config = dict(
    learning_rate=0.00982,
    beta1=0.95,
    decay_shape='linear',
)
Below are experts of layer 5 (counted from 0) of a mixture-of-experts language model. Rows are named router (the router's row for the expert), gate (a neuron's input weights, with its number), up (a neuron's input weights, with its number), down (a neuron's output weights, with its number) and show model dimensions 0-79. Each number is 200 + 30 x the weight over its row's rms, rounded and kept within 0 to 999.
After each expert's rows: "raises" lists some tokens whose logits its average output raises strongly, later layers aside. This comes from a sample of Wikipedia text that the model never trained on.

# expert 22
router,223,247,193,197,158,146,207,233,189,257,181,204,147,187,189,220,218,204,197,215,206,187,200,212,260,221,250,199,197,231,183,265,196,189,241,247,276,151,196,189,239,217,239,258,205,194,200,173,167,232,154,209,207,180,185,186,181,168,179,187,207,214,169,151,217,208,162,208,211,218,183,213,229,200,262,194,200,259,229,236
gate1,266,254,232,193,155,194,166,206,180,241,151,217,178,215,224,237,162,166,189,243,193,212,223,230,219,185,193,218,214,242,203,194,233,201,177,162,233,191,164,166,219,216,219,212,273,210,188,192,189,149,194,177,198,241,157,190,190,221,213,200,222,129,217,170,187,185,189,216,218,206,202,189,176,154,207,185,190,234,113,151
up1,201,259,202,183,186,210,206,203,258,165,186,203,232,201,163,203,214,163,199,231,268,194,177,212,186,221,229,168,188,177,214,227,211,157,250,178,191,208,201,239,167,169,138,172,187,209,160,178,170,230,141,267,218,185,234,173,182,189,237,257,192,154,179,218,145,180,253,181,239,206,191,188,189,171,203,226,177,219,155,245
down1,242,222,202,215,186,188,196,197,196,204,203,202,242,220,220,177,227,247,216,190,274,192,180,177,201,227,210,164,172,184,149,193,195,186,186,213,210,211,172,186,189,185,194,213,197,235,209,239,210,154,193,271,183,176,214,214,194,198,228,214,215,181,263,189,218,216,163,183,173,149,182,202,153,212,191,172,237,221,190,186
gate2,159,213,216,194,195,146,227,236,189,218,229,182,184,189,206,255,207,218,158,173,203,211,200,233,232,164,213,223,175,226,162,193,225,218,170,204,202,151,179,177,200,212,179,253,203,232,241,240,187,189,188,205,197,146,253,212,207,196,174,162,239,202,179,233,232,166,177,233,198,195,228,180,198,152,207,220,193,241,256,217
up2,163,194,154,207,227,139,204,199,128,213,241,180,219,265,178,170,207,198,191,193,193,174,148,217,203,220,237,174,183,211,201,192,264,191,201,152,173,196,189,211,188,247,182,200,177,171,195,204,182,223,222,186,232,229,232,248,285,202,211,167,158,203,222,260,162,164,233,294,206,248,225,199,232,191,226,215,195,222,207,170
down2,243,152,165,207,207,183,237,217,214,187,211,229,207,243,144,210,217,185,208,244,198,244,170,181,200,209,216,188,220,196,225,175,214,161,191,284,214,188,293,233,231,180,130,182,206,205,176,159,213,235,161,210,234,218,168,220,217,193,147,211,217,221,186,204,236,179,165,199,214,163,185,171,202,179,208,111,203,243,223,207
gate3,225,165,183,160,196,210,234,156,220,223,219,172,162,208,214,198,212,227,226,221,265,220,256,178,216,167,233,200,194,196,192,239,173,187,199,273,224,209,152,216,171,156,215,194,238,278,171,186,129,216,207,201,256,179,162,210,178,189,194,240,188,175,187,188,173,249,216,188,179,222,233,170,219,191,128,180,220,209,231,239
up3,194,229,175,207,206,170,199,162,192,226,141,221,196,211,210,202,236,239,197,195,235,150,227,180,215,214,191,185,228,185,214,181,221,179,157,186,162,215,214,207,254,210,195,174,191,251,150,257,197,163,219,200,176,193,159,233,174,215,222,204,199,138,175,169,269,194,153,195,215,239,218,159,288,198,201,218,180,235,218,227
down3,183,221,180,180,188,167,214,168,216,195,216,175,204,200,134,180,190,246,184,238,214,201,215,185,235,255,227,172,212,171,187,257,204,209,181,195,218,182,216,273,221,187,206,217,227,191,220,165,203,195,256,181,217,197,150,280,157,235,174,129,222,147,235,257,199,216,201,225,202,210,187,198,188,195,203,247,208,189,194,227
raises: "MS", "sis", "Per"

# expert 23
router,197,233,179,220,222,214,205,216,180,190,196,186,207,193,149,185,229,167,183,211,210,158,167,187,210,206,203,179,213,209,215,242,202,150,191,178,211,172,268,183,274,211,245,224,189,225,234,231,256,251,233,226,168,239,219,206,171,189,177,192,237,194,193,161,211,213,178,156,132,226,178,152,239,186,205,191,188,232,212,239
gate4,171,237,190,200,230,285,156,183,234,228,241,213,185,155,214,173,188,241,213,209,213,158,213,194,168,204,179,238,193,216,257,127,170,199,228,180,201,207,237,193,218,213,215,192,157,209,164,185,180,256,177,208,160,225,189,206,167,226,134,238,213,219,213,136,174,244,210,162,167,214,260,145,176,174,205,233,194,265,249,180
up4,195,183,175,222,174,185,209,245,187,230,227,220,250,223,172,178,194,191,212,199,185,150,201,194,200,250,196,197,255,141,213,215,165,210,209,183,236,224,188,217,216,158,175,197,227,200,212,199,137,229,188,207,200,253,172,229,199,133,202,164,205,160,246,216,249,212,200,160,179,188,149,122,132,180,147,256,156,175,204,203
down4,219,197,219,161,141,191,205,189,191,252,194,177,195,190,195,179,202,229,192,193,171,245,193,175,220,193,227,246,232,246,220,201,195,180,205,150,205,156,217,195,141,203,202,262,203,190,154,223,274,182,191,212,183,189,197,166,199,179,220,196,149,235,175,159,160,194,250,218,203,208,218,204,208,206,209,225,165,112,184,201
gate5,240,205,154,222,142,165,154,207,156,148,143,226,201,229,208,230,163,211,168,169,240,216,174,144,161,205,196,209,143,226,221,227,209,236,252,198,193,266,233,206,214,205,212,233,241,214,232,185,152,155,216,227,189,196,216,255,179,192,195,189,228,200,189,194,278,244,208,182,219,149,202,232,191,226,210,187,184,223,236,107
up5,182,256,194,170,200,215,204,150,230,231,124,177,206,195,193,188,228,164,209,187,253,220,196,195,181,195,219,229,183,196,236,222,168,208,184,202,230,166,236,176,138,206,195,231,257,183,205,226,200,181,198,204,213,158,221,236,198,211,105,253,184,223,189,192,208,180,177,193,269,164,184,206,159,283,159,117,165,243,184,219
down5,220,234,204,196,184,187,233,239,183,200,186,171,283,190,136,210,206,188,199,194,204,219,233,286,213,176,182,178,175,200,170,211,223,187,231,214,130,205,163,123,181,243,206,182,225,192,242,215,232,163,225,192,185,217,197,166,205,182,231,240,202,219,192,223,204,229,210,218,258,150,209,239,220,226,233,167,238,150,144,168
gate6,173,180,148,218,238,162,122,205,190,245,251,187,187,213,211,258,233,235,242,221,260,159,199,168,228,157,199,209,175,203,172,210,199,201,212,186,228,209,203,201,218,209,176,162,222,212,212,225,208,202,190,225,228,221,176,213,247,150,206,240,153,184,187,203,191,171,233,175,198,180,226,226,228,179,180,162,229,194,179,221
up6,190,158,245,206,227,205,150,226,191,254,173,225,166,137,215,230,181,211,214,201,217,232,183,169,249,121,192,181,171,228,230,161,164,169,259,211,176,206,195,171,194,194,183,107,192,197,180,202,167,171,146,194,213,194,159,231,216,188,209,169,215,214,199,181,222,229,169,178,187,182,221,246,204,159,189,183,205,242,189,216
down6,236,211,177,215,196,176,241,148,134,162,220,210,180,184,190,123,199,180,207,211,215,217,261,211,188,196,240,161,169,207,190,174,176,218,170,208,200,223,191,161,185,233,176,195,223,233,192,209,204,215,169,293,199,180,205,162,174,165,213,224,257,171,247,252,271,227,228,179,244,200,207,217,189,211,200,154,210,176,218,174
raises: "-", "|", "The", "=", "In", "Man"

# expert 25
router,241,225,210,193,177,222,173,233,217,188,200,221,139,197,186,219,176,139,194,171,246,170,236,183,188,158,195,172,207,214,131,241,218,161,204,222,220,196,231,164,234,184,187,188,226,191,198,153,184,158,196,203,171,186,218,205,183,236,210,203,190,202,253,262,240,203,202,210,201,187,230,160,258,136,194,211,203,240,209,191
gate1,207,211,194,188,210,217,188,191,215,208,181,190,163,205,167,193,256,243,186,216,163,135,217,186,191,158,184,161,194,197,245,189,204,156,187,209,144,212,228,246,232,166,222,186,238,146,206,213,246,173,188,220,212,144,193,187,250,205,211,185,177,194,192,181,199,106,207,226,225,213,196,248,197,227,208,200,225,183,201,166
up1,149,166,203,163,137,256,208,188,220,254,214,228,181,161,156,200,237,219,165,258,175,228,194,167,188,203,214,219,236,250,172,200,248,233,178,209,222,176,242,210,203,236,150,191,170,202,178,180,229,192,231,221,210,166,206,204,229,183,212,197,217,192,224,170,206,190,167,228,238,191,122,193,207,202,201,148,183,233,211,212
down1,170,163,235,192,218,185,183,246,218,176,201,177,184,252,180,231,223,227,206,232,189,190,181,218,229,212,146,180,207,190,277,184,138,179,217,227,180,121,222,199,237,213,221,230,208,254,191,192,183,205,176,150,207,215,240,168,233,179,231,194,221,221,203,201,166,174,173,157,136,195,196,172,204,188,158,181,211,201,142,221
gate2,208,234,182,211,232,187,252,237,176,143,256,171,183,164,216,168,203,175,247,189,227,200,223,223,248,181,156,174,259,196,198,173,162,186,212,272,167,193,205,216,267,220,218,253,187,227,224,151,151,122,212,197,220,189,193,222,183,227,206,229,218,192,229,176,211,201,155,142,249,181,229,164,161,172,261,178,212,174,162,225
up2,199,247,209,187,213,167,229,235,156,240,211,207,179,208,103,274,184,182,214,188,216,210,149,229,228,204,148,159,167,198,172,204,247,165,161,174,188,216,169,204,176,168,188,215,224,232,217,201,192,174,199,167,192,208,170,152,172,217,246,220,147,198,170,219,187,188,231,228,207,147,204,150,145,211,220,212,198,184,186,179
down2,209,195,204,209,237,181,198,204,145,183,189,203,177,214,209,256,256,249,225,212,225,245,196,269,160,196,207,174,206,236,193,171,174,208,211,173,249,148,130,195,225,175,224,287,160,182,185,171,219,147,229,199,239,232,156,222,192,194,173,260,216,226,247,179,180,245,178,203,213,188,155,179,206,228,221,192,174,248,194,230
gate3,200,181,196,236,188,225,244,147,217,172,177,247,150,158,225,248,202,274,169,232,141,208,186,165,251,173,180,204,254,166,208,238,165,249,186,234,185,243,223,142,148,230,176,251,245,179,174,206,158,200,137,224,173,189,238,226,201,260,191,159,169,238,203,211,197,195,244,198,203,224,291,213,157,197,217,240,203,193,171,153
up3,221,193,166,220,218,243,208,197,189,207,233,200,191,222,208,203,198,218,236,236,282,188,208,199,250,160,198,141,219,194,228,209,198,244,187,221,177,197,219,223,214,226,256,193,182,212,210,231,175,163,208,201,177,167,236,247,214,221,165,153,215,193,212,178,186,234,216,202,161,215,226,153,202,148,206,142,242,172,189,158
down3,198,167,150,257,217,178,202,247,236,129,277,178,172,146,244,219,200,200,226,219,266,237,200,231,160,212,158,157,203,183,164,211,162,178,211,184,166,167,211,179,206,238,233,242,156,211,184,141,171,186,205,198,229,225,205,222,211,252,195,180,172,180,150,219,193,221,212,145,176,192,221,207,197,169,200,182,163,209,179,145
raises: " the", " his", " its", " this"

# expert 14
router,251,213,207,253,209,158,194,210,179,254,213,173,169,218,196,200,152,201,127,216,181,172,173,229,232,192,205,150,200,233,211,193,167,207,190,196,241,175,148,191,221,214,196,175,183,176,207,193,188,193,160,218,224,175,279,196,207,236,210,214,207,191,165,151,172,148,208,222,164,163,192,178,234,166,241,178,189,237,208,228
gate5,241,196,232,231,175,204,226,234,177,260,233,177,157,214,177,244,213,207,172,240,194,242,180,170,203,198,193,192,205,223,209,193,166,189,199,169,190,233,154,238,197,201,306,238,218,218,225,233,200,239,223,198,227,197,198,215,207,200,150,168,186,170,132,165,204,149,195,206,212,246,236,226,219,184,212,181,213,188,230,230
up5,246,163,211,170,258,220,205,242,188,201,202,154,169,190,166,236,161,200,183,225,238,235,199,154,259,208,192,189,234,200,226,182,189,199,212,168,140,180,205,245,234,147,204,198,164,221,206,237,229,173,162,195,247,154,229,167,237,237,201,186,205,207,160,248,224,191,152,210,216,199,253,274,214,205,172,192,203,166,204,251
down5,180,170,269,183,243,170,207,214,147,229,211,206,218,230,230,190,180,210,196,226,212,189,219,213,127,144,194,188,171,225,187,218,225,226,152,202,168,188,173,261,185,236,211,185,180,228,203,162,215,258,204,210,201,219,191,224,216,163,244,215,202,184,218,199,144,177,209,212,174,204,229,187,197,210,184,221,204,129,200,285
gate6,214,197,184,254,235,167,203,183,199,186,259,195,220,165,194,148,223,148,251,160,187,182,172,194,249,246,238,213,184,192,160,214,195,214,178,146,182,178,209,194,191,198,161,208,195,131,247,181,216,178,212,209,168,222,241,238,195,191,190,130,191,230,176,202,169,176,205,221,158,257,234,295,202,191,227,244,224,193,248,162
up6,194,210,155,218,211,191,217,198,244,199,206,187,214,229,217,224,207,187,246,239,199,241,217,200,186,186,226,174,219,170,171,184,160,239,228,169,185,212,171,185,155,117,178,207,236,204,235,179,194,186,173,142,195,227,187,198,239,185,198,236,165,175,197,148,191,198,199,178,219,167,192,204,240,212,208,185,208,183,213,120
down6,248,149,221,208,173,205,206,214,186,169,211,180,213,222,197,234,214,153,174,197,177,183,208,236,150,188,196,219,188,173,262,233,181,220,268,224,205,215,208,153,171,185,182,120,175,184,208,248,208,229,137,205,219,184,216,208,206,189,199,226,261,192,179,224,218,209,182,186,181,230,172,164,228,166,155,176,214,203,234,167
gate7,188,224,193,189,217,231,144,229,208,237,248,239,164,233,230,178,222,207,237,256,184,251,174,136,139,205,202,178,198,189,202,253,235,141,174,266,166,160,148,216,195,181,223,242,166,222,230,218,167,229,251,224,219,209,221,202,248,213,160,195,222,229,242,178,191,197,231,200,166,213,185,219,199,232,204,225,248,207,166,196
up7,179,218,181,210,220,202,251,148,240,194,217,221,196,245,92,139,197,181,231,202,181,249,194,210,200,190,235,179,242,163,220,188,207,209,209,202,196,184,199,180,207,210,244,216,185,214,238,184,221,186,198,216,200,211,194,178,175,235,157,174,242,223,207,215,182,196,182,188,150,208,207,195,231,218,212,161,182,195,223,142
down7,223,147,190,156,184,211,192,271,213,171,172,242,222,173,241,197,223,142,196,188,198,177,235,184,188,243,186,222,243,164,147,222,216,230,198,196,246,159,223,212,224,227,144,150,190,239,156,184,169,195,251,203,181,232,196,181,178,190,157,159,191,188,222,199,190,221,240,188,173,236,197,152,200,225,173,213,229,111,178,202
raises: " The", "com", " In", " \"", "\n\n"

# expert 28
router,218,175,198,240,208,175,232,216,192,209,196,180,187,210,188,169,191,183,201,179,184,212,210,240,196,195,199,173,157,207,178,231,272,155,196,209,232,206,279,222,256,149,239,177,195,240,187,266,181,158,189,223,178,205,188,187,223,232,199,206,241,212,176,178,219,200,222,255,175,212,201,204,189,148,210,209,200,231,164,185
gate0,222,163,194,229,149,210,210,147,192,269,166,187,182,211,204,146,203,252,231,216,208,175,206,154,151,237,203,192,218,232,178,234,216,220,164,194,231,164,201,200,232,263,144,179,192,256,209,150,175,160,189,255,243,163,202,207,237,219,209,230,170,156,183,158,195,229,252,227,190,229,201,182,181,180,191,204,209,161,192,188
up0,219,227,175,230,211,209,189,216,190,206,154,200,227,194,217,177,239,182,176,202,216,189,221,232,198,222,193,196,260,132,229,176,220,266,239,241,178,170,141,192,220,181,216,186,175,196,209,200,178,149,204,195,159,168,172,206,209,143,208,210,192,227,257,215,177,190,205,186,210,216,174,176,259,156,213,192,171,254,228,242
down0,229,147,228,185,239,187,226,179,224,237,184,227,184,164,245,217,191,184,211,202,192,189,201,235,261,204,188,210,235,133,152,199,165,210,195,195,206,231,192,164,265,226,209,190,232,149,187,218,213,196,210,257,186,199,230,205,220,194,245,243,252,256,194,184,219,229,248,196,140,225,200,231,233,202,186,195,189,187,206,136
gate1,153,260,218,172,167,197,210,192,237,228,213,160,185,232,175,198,208,180,205,204,216,220,211,252,161,202,180,177,195,262,203,200,165,208,209,209,226,182,159,208,197,233,196,176,214,212,198,151,128,198,175,220,152,183,214,185,228,202,186,238,239,193,201,212,157,213,188,237,223,208,148,215,182,193,222,181,160,221,128,260
up1,194,194,180,228,162,208,151,224,210,187,203,143,192,149,231,199,195,192,195,173,202,170,219,176,155,184,226,173,206,199,187,289,235,167,198,185,215,200,281,216,197,215,197,199,207,225,205,211,206,192,257,185,206,233,147,256,191,169,212,177,185,183,218,206,248,246,257,251,229,207,212,226,228,165,179,187,180,222,174,234
down1,175,218,245,173,231,226,185,209,151,259,221,223,199,230,135,155,225,197,206,205,200,238,197,230,197,212,199,205,226,172,160,164,165,220,213,202,153,175,165,135,208,200,231,190,230,222,284,211,202,196,179,161,237,230,201,183,172,141,236,198,223,207,171,169,238,171,209,166,214,173,182,198,193,153,150,235,137,242,194,236
gate2,237,197,183,175,162,206,180,186,212,194,236,195,191,196,192,114,183,197,259,169,153,173,190,238,171,190,223,242,211,187,201,200,207,216,208,198,204,139,213,199,233,244,216,223,231,227,216,215,190,192,249,242,210,213,215,191,229,194,181,193,254,206,182,195,216,154,204,192,172,155,218,171,206,196,228,191,159,179,161,196
up2,185,166,196,224,132,191,203,213,213,264,212,175,210,197,223,250,172,211,232,198,202,202,176,160,183,172,167,173,197,188,186,197,212,231,176,193,239,239,155,206,169,216,169,174,171,254,188,173,176,227,223,234,220,142,198,225,144,199,204,218,166,174,193,190,256,245,188,183,169,186,171,189,170,222,194,200,221,145,194,212
down2,183,183,159,159,182,174,178,121,202,201,161,166,149,221,217,157,215,220,210,169,198,235,199,241,161,235,198,208,191,203,191,224,227,184,220,234,190,125,201,266,226,204,221,181,214,200,181,215,181,213,256,233,138,180,212,161,209,167,218,207,172,169,162,205,288,214,193,197,162,196,212,202,213,170,237,242,235,267,163,220
raises: "ym", "ation", "ith", "ating"

# expert 5
router,240,195,248,236,207,227,190,222,209,250,262,248,165,225,204,179,201,204,168,202,178,217,198,202,189,187,200,155,239,239,201,193,170,176,184,211,184,201,234,177,241,222,182,179,177,208,196,220,202,165,225,249,222,229,290,210,225,245,213,220,250,217,145,173,198,230,202,183,188,146,190,160,234,192,263,204,160,236,203,191
gate5,196,174,245,223,172,230,182,211,207,224,204,251,207,209,174,186,178,134,228,185,228,161,256,211,205,192,162,200,207,227,150,181,207,200,161,216,172,179,193,189,165,191,188,207,205,211,226,256,179,167,205,240,188,225,160,207,206,236,221,119,239,201,232,164,251,209,223,171,192,222,161,208,166,171,173,208,213,183,189,183
up5,184,202,227,250,202,227,174,204,219,192,220,185,184,242,178,242,203,169,240,232,219,203,185,209,202,174,142,188,249,165,225,227,279,88,219,174,214,161,138,222,200,171,220,223,204,213,167,157,169,164,201,216,207,155,209,230,188,187,239,205,220,203,282,186,187,182,213,195,176,176,164,224,214,178,172,157,218,195,195,195
down5,171,224,124,171,154,158,168,202,193,209,119,198,269,208,214,239,245,169,219,219,205,174,123,234,209,223,169,184,193,167,168,176,263,229,181,203,288,206,256,182,193,163,204,208,197,234,210,135,207,233,166,210,216,261,219,178,187,175,203,208,186,209,175,199,222,161,210,216,195,207,239,180,221,231,202,180,174,169,212,203
gate6,183,180,276,183,199,226,230,215,184,177,199,155,238,250,188,197,169,160,197,218,199,218,195,201,150,126,216,245,190,251,170,237,257,173,261,131,196,203,200,220,251,211,165,198,176,176,215,191,203,208,152,166,213,215,196,234,202,218,196,158,178,163,137,170,212,228,201,159,171,201,237,159,237,193,251,218,220,253,174,157
up6,221,156,191,181,220,185,230,177,193,200,181,224,189,237,240,175,171,170,207,225,163,176,181,239,155,215,191,192,224,197,211,233,180,165,164,218,214,260,233,202,168,273,234,196,196,182,174,216,224,224,174,211,277,220,204,183,155,250,198,208,164,261,213,174,194,210,197,160,265,201,169,179,225,208,164,177,217,217,186,168
down6,232,194,207,200,222,197,207,187,222,163,195,212,224,190,158,246,205,229,212,170,168,178,232,227,191,175,231,165,153,183,190,157,147,161,230,214,183,152,161,229,193,264,222,262,241,195,212,103,203,188,220,262,259,225,153,198,183,168,228,219,210,201,193,217,165,189,199,224,246,233,219,193,175,171,215,224,213,206,169,229
gate7,229,159,186,220,219,252,136,217,219,206,172,205,188,151,140,246,167,207,156,229,203,171,178,182,206,252,233,221,193,234,230,176,203,206,222,223,177,222,219,204,219,203,223,216,157,214,228,275,231,128,147,187,219,201,207,219,164,258,194,166,203,224,233,179,187,175,170,188,203,188,219,227,195,180,168,182,229,224,211,174
up7,239,129,192,258,153,209,186,157,185,228,210,202,156,240,168,172,213,255,253,237,212,166,224,212,210,197,205,168,199,244,195,203,246,232,150,206,233,201,184,147,206,211,166,174,212,166,170,211,187,226,245,189,193,168,187,183,198,246,229,194,173,214,207,131,233,236,232,215,160,151,246,197,168,198,194,230,184,216,155,203
down7,248,210,238,227,167,173,235,200,199,196,176,222,204,179,203,218,226,237,220,160,192,206,232,183,175,186,199,145,185,212,202,209,222,262,176,160,212,187,190,179,246,222,159,255,177,180,189,186,210,166,203,215,232,192,158,198,212,175,245,236,201,205,175,224,212,143,208,232,224,190,232,230,211,223,176,190,162,240,221,221
raises: " In", " The", " However", " On"

# expert 15
router,231,204,232,186,235,157,199,259,193,154,249,200,227,175,166,181,204,201,155,194,218,201,239,197,196,244,204,175,185,225,178,222,146,141,236,158,266,187,231,159,250,193,258,217,215,210,233,205,204,217,210,183,157,252,154,159,221,149,149,187,171,209,197,197,225,190,207,205,154,198,151,187,181,196,186,167,170,223,220,203
gate4,231,172,246,254,233,175,232,117,202,275,155,260,153,240,239,179,187,247,182,197,181,187,206,206,208,203,219,188,204,183,170,245,225,125,189,185,185,152,198,229,201,210,176,188,231,174,151,176,221,190,208,178,195,242,165,274,226,186,153,258,223,178,166,197,240,203,226,237,237,164,241,227,205,211,221,193,199,227,197,212
up4,207,182,208,148,207,228,216,184,228,241,150,228,131,195,234,228,174,213,229,151,169,205,215,154,201,200,192,175,211,199,218,210,180,177,223,209,207,198,195,249,192,219,192,175,177,207,171,203,204,272,182,230,176,169,167,195,205,238,178,212,208,181,207,209,226,212,241,221,237,197,214,214,169,197,165,204,189,197,211,204
down4,180,207,198,192,214,208,221,189,144,167,191,203,222,189,188,197,240,201,160,166,178,181,257,176,165,190,214,181,215,219,139,180,108,168,187,163,168,218,214,188,253,196,232,190,160,185,170,183,225,225,188,182,153,215,219,229,264,217,166,181,208,167,214,200,193,226,192,206,187,224,147,150,219,229,167,161,226,227,170,210
gate5,197,179,212,218,167,192,154,217,155,238,184,255,234,160,204,225,193,227,192,165,267,228,174,179,240,124,202,212,213,241,221,206,276,182,266,184,225,163,220,198,279,209,206,184,185,207,240,230,218,173,183,252,208,231,207,202,240,197,215,167,187,158,195,260,226,203,210,184,117,204,176,112,181,212,227,230,233,215,187,166
up5,171,186,178,207,221,184,248,196,231,220,140,138,226,232,203,220,187,193,209,225,178,211,181,190,234,202,233,197,165,223,187,109,181,228,210,229,212,232,234,179,233,237,217,173,169,165,183,201,249,265,224,175,156,185,226,215,210,256,183,184,169,252,201,214,207,195,190,194,197,244,229,225,220,186,261,201,176,198,155,206
down5,181,178,179,226,197,224,226,133,148,206,206,197,151,253,169,213,190,182,185,158,197,228,204,167,237,186,247,178,248,202,139,213,210,209,225,176,241,168,261,216,204,239,167,182,224,197,236,211,230,178,212,212,157,169,250,166,183,181,130,255,158,238,129,199,137,263,150,188,237,218,269,199,198,185,190,193,181,228,251,209
gate6,181,164,233,179,181,193,225,193,204,203,183,226,227,247,194,124,216,239,204,207,288,193,177,215,248,227,207,187,215,229,176,262,193,228,221,206,170,234,189,165,189,142,231,199,194,195,184,204,191,222,201,196,185,223,206,154,146,229,157,217,233,142,199,223,180,192,177,212,177,145,244,183,221,201,229,231,219,176,228,176
up6,224,181,223,244,211,220,193,192,221,241,205,156,213,181,155,226,169,210,223,271,206,188,249,227,136,198,201,234,208,181,211,126,127,214,156,206,211,155,163,187,184,211,250,238,211,226,250,147,195,198,238,176,202,160,215,207,222,233,174,234,259,210,233,220,161,163,217,169,225,240,226,208,141,158,177,172,196,196,222,252
down6,205,207,196,215,170,183,213,193,212,223,173,199,172,173,211,218,168,244,249,217,178,181,206,218,198,249,232,159,197,186,207,185,220,174,224,206,233,234,155,219,178,158,188,175,175,197,143,198,215,146,158,235,192,218,210,279,208,173,166,200,195,166,169,228,111,167,200,202,196,160,172,246,139,245,186,239,224,235,220,222
raises: "=", "In", "The", "\"", "|", "On"

# expert 13
router,185,200,233,223,223,202,216,242,249,238,236,210,181,193,221,213,193,137,162,243,170,208,191,213,196,195,207,219,193,210,191,248,204,156,219,183,219,138,217,188,240,204,236,226,257,198,228,234,197,199,190,218,197,198,182,181,217,170,166,211,175,215,202,166,211,179,169,241,178,276,197,208,246,192,226,213,204,244,251,183
gate0,177,184,215,191,194,174,229,197,201,213,169,225,170,239,248,196,219,176,155,199,219,250,223,171,184,201,238,196,264,200,233,192,164,237,258,196,149,234,161,190,204,165,175,244,235,251,137,156,152,227,168,169,248,217,219,202,206,194,177,180,200,126,153,215,232,192,182,208,217,212,191,175,213,194,116,191,211,214,231,214
up0,196,173,190,155,141,251,152,192,171,235,187,224,234,238,166,220,214,206,197,195,220,191,176,204,209,223,181,141,251,215,222,208,233,198,178,189,156,228,203,266,223,160,182,219,181,274,240,176,274,201,186,170,180,175,213,143,248,192,204,154,199,189,202,167,223,239,211,218,172,193,193,212,232,230,254,250,180,181,226,198
down0,194,248,176,230,130,154,237,204,219,186,161,182,242,197,271,194,248,199,178,216,228,208,223,152,189,222,201,205,211,208,193,187,184,232,201,232,156,210,169,231,248,224,172,172,176,220,176,165,181,264,165,203,252,150,224,219,173,185,263,244,208,252,151,171,225,181,205,209,195,182,181,205,147,198,216,212,212,104,188,208
gate1,242,178,137,219,255,191,214,243,168,178,231,158,184,198,207,180,218,152,227,206,210,196,235,236,216,135,223,184,185,170,181,217,250,209,213,195,184,179,254,229,169,171,180,250,175,146,171,232,198,220,197,228,193,169,211,244,175,223,216,207,209,201,132,176,254,191,240,211,190,219,90,168,206,170,173,204,214,193,192,194
up1,212,183,150,209,156,233,196,267,171,179,197,210,243,228,206,177,178,267,209,190,170,214,152,200,207,195,205,186,195,217,241,187,155,187,242,230,208,178,229,230,265,192,161,179,212,253,193,192,162,224,194,148,146,210,126,198,189,202,179,199,158,186,245,251,167,215,160,188,189,237,206,175,128,206,180,184,221,211,183,211
down1,225,246,176,192,211,202,206,160,177,191,216,188,193,193,201,201,200,221,194,183,152,225,251,176,222,219,214,228,162,204,197,233,204,230,202,230,214,156,203,173,186,206,219,178,235,178,167,188,152,196,171,184,281,183,236,241,187,197,177,200,163,215,139,200,268,131,219,224,224,177,211,197,197,233,245,199,156,252,226,191
gate2,173,189,178,213,195,252,211,241,240,186,170,226,200,251,179,174,167,226,189,182,247,198,201,174,217,196,193,231,226,241,179,204,193,252,219,181,222,196,214,177,209,195,184,151,170,216,141,201,121,205,199,212,151,203,236,174,234,179,193,210,202,146,148,155,181,223,237,237,180,157,132,278,168,151,213,215,152,173,206,231
up2,195,203,181,203,201,212,265,205,172,217,218,203,260,211,215,200,195,184,185,183,213,188,192,167,226,150,223,220,205,183,193,186,171,215,172,239,197,166,192,217,214,185,187,156,200,230,223,224,178,146,201,232,249,169,161,225,190,212,209,181,151,214,232,215,156,141,177,156,163,259,274,189,207,245,161,204,160,187,225,218
down2,234,148,181,214,235,204,177,195,184,176,226,171,223,229,228,191,173,228,190,228,220,166,224,173,107,211,238,161,176,239,209,178,205,225,214,276,199,188,178,188,188,190,266,189,238,214,202,171,266,212,206,154,217,157,185,143,224,230,210,245,167,183,183,186,195,252,225,200,173,168,190,182,192,205,153,199,212,203,223,223
raises: "anti", "ness", "get", "ase", "eta", "lt"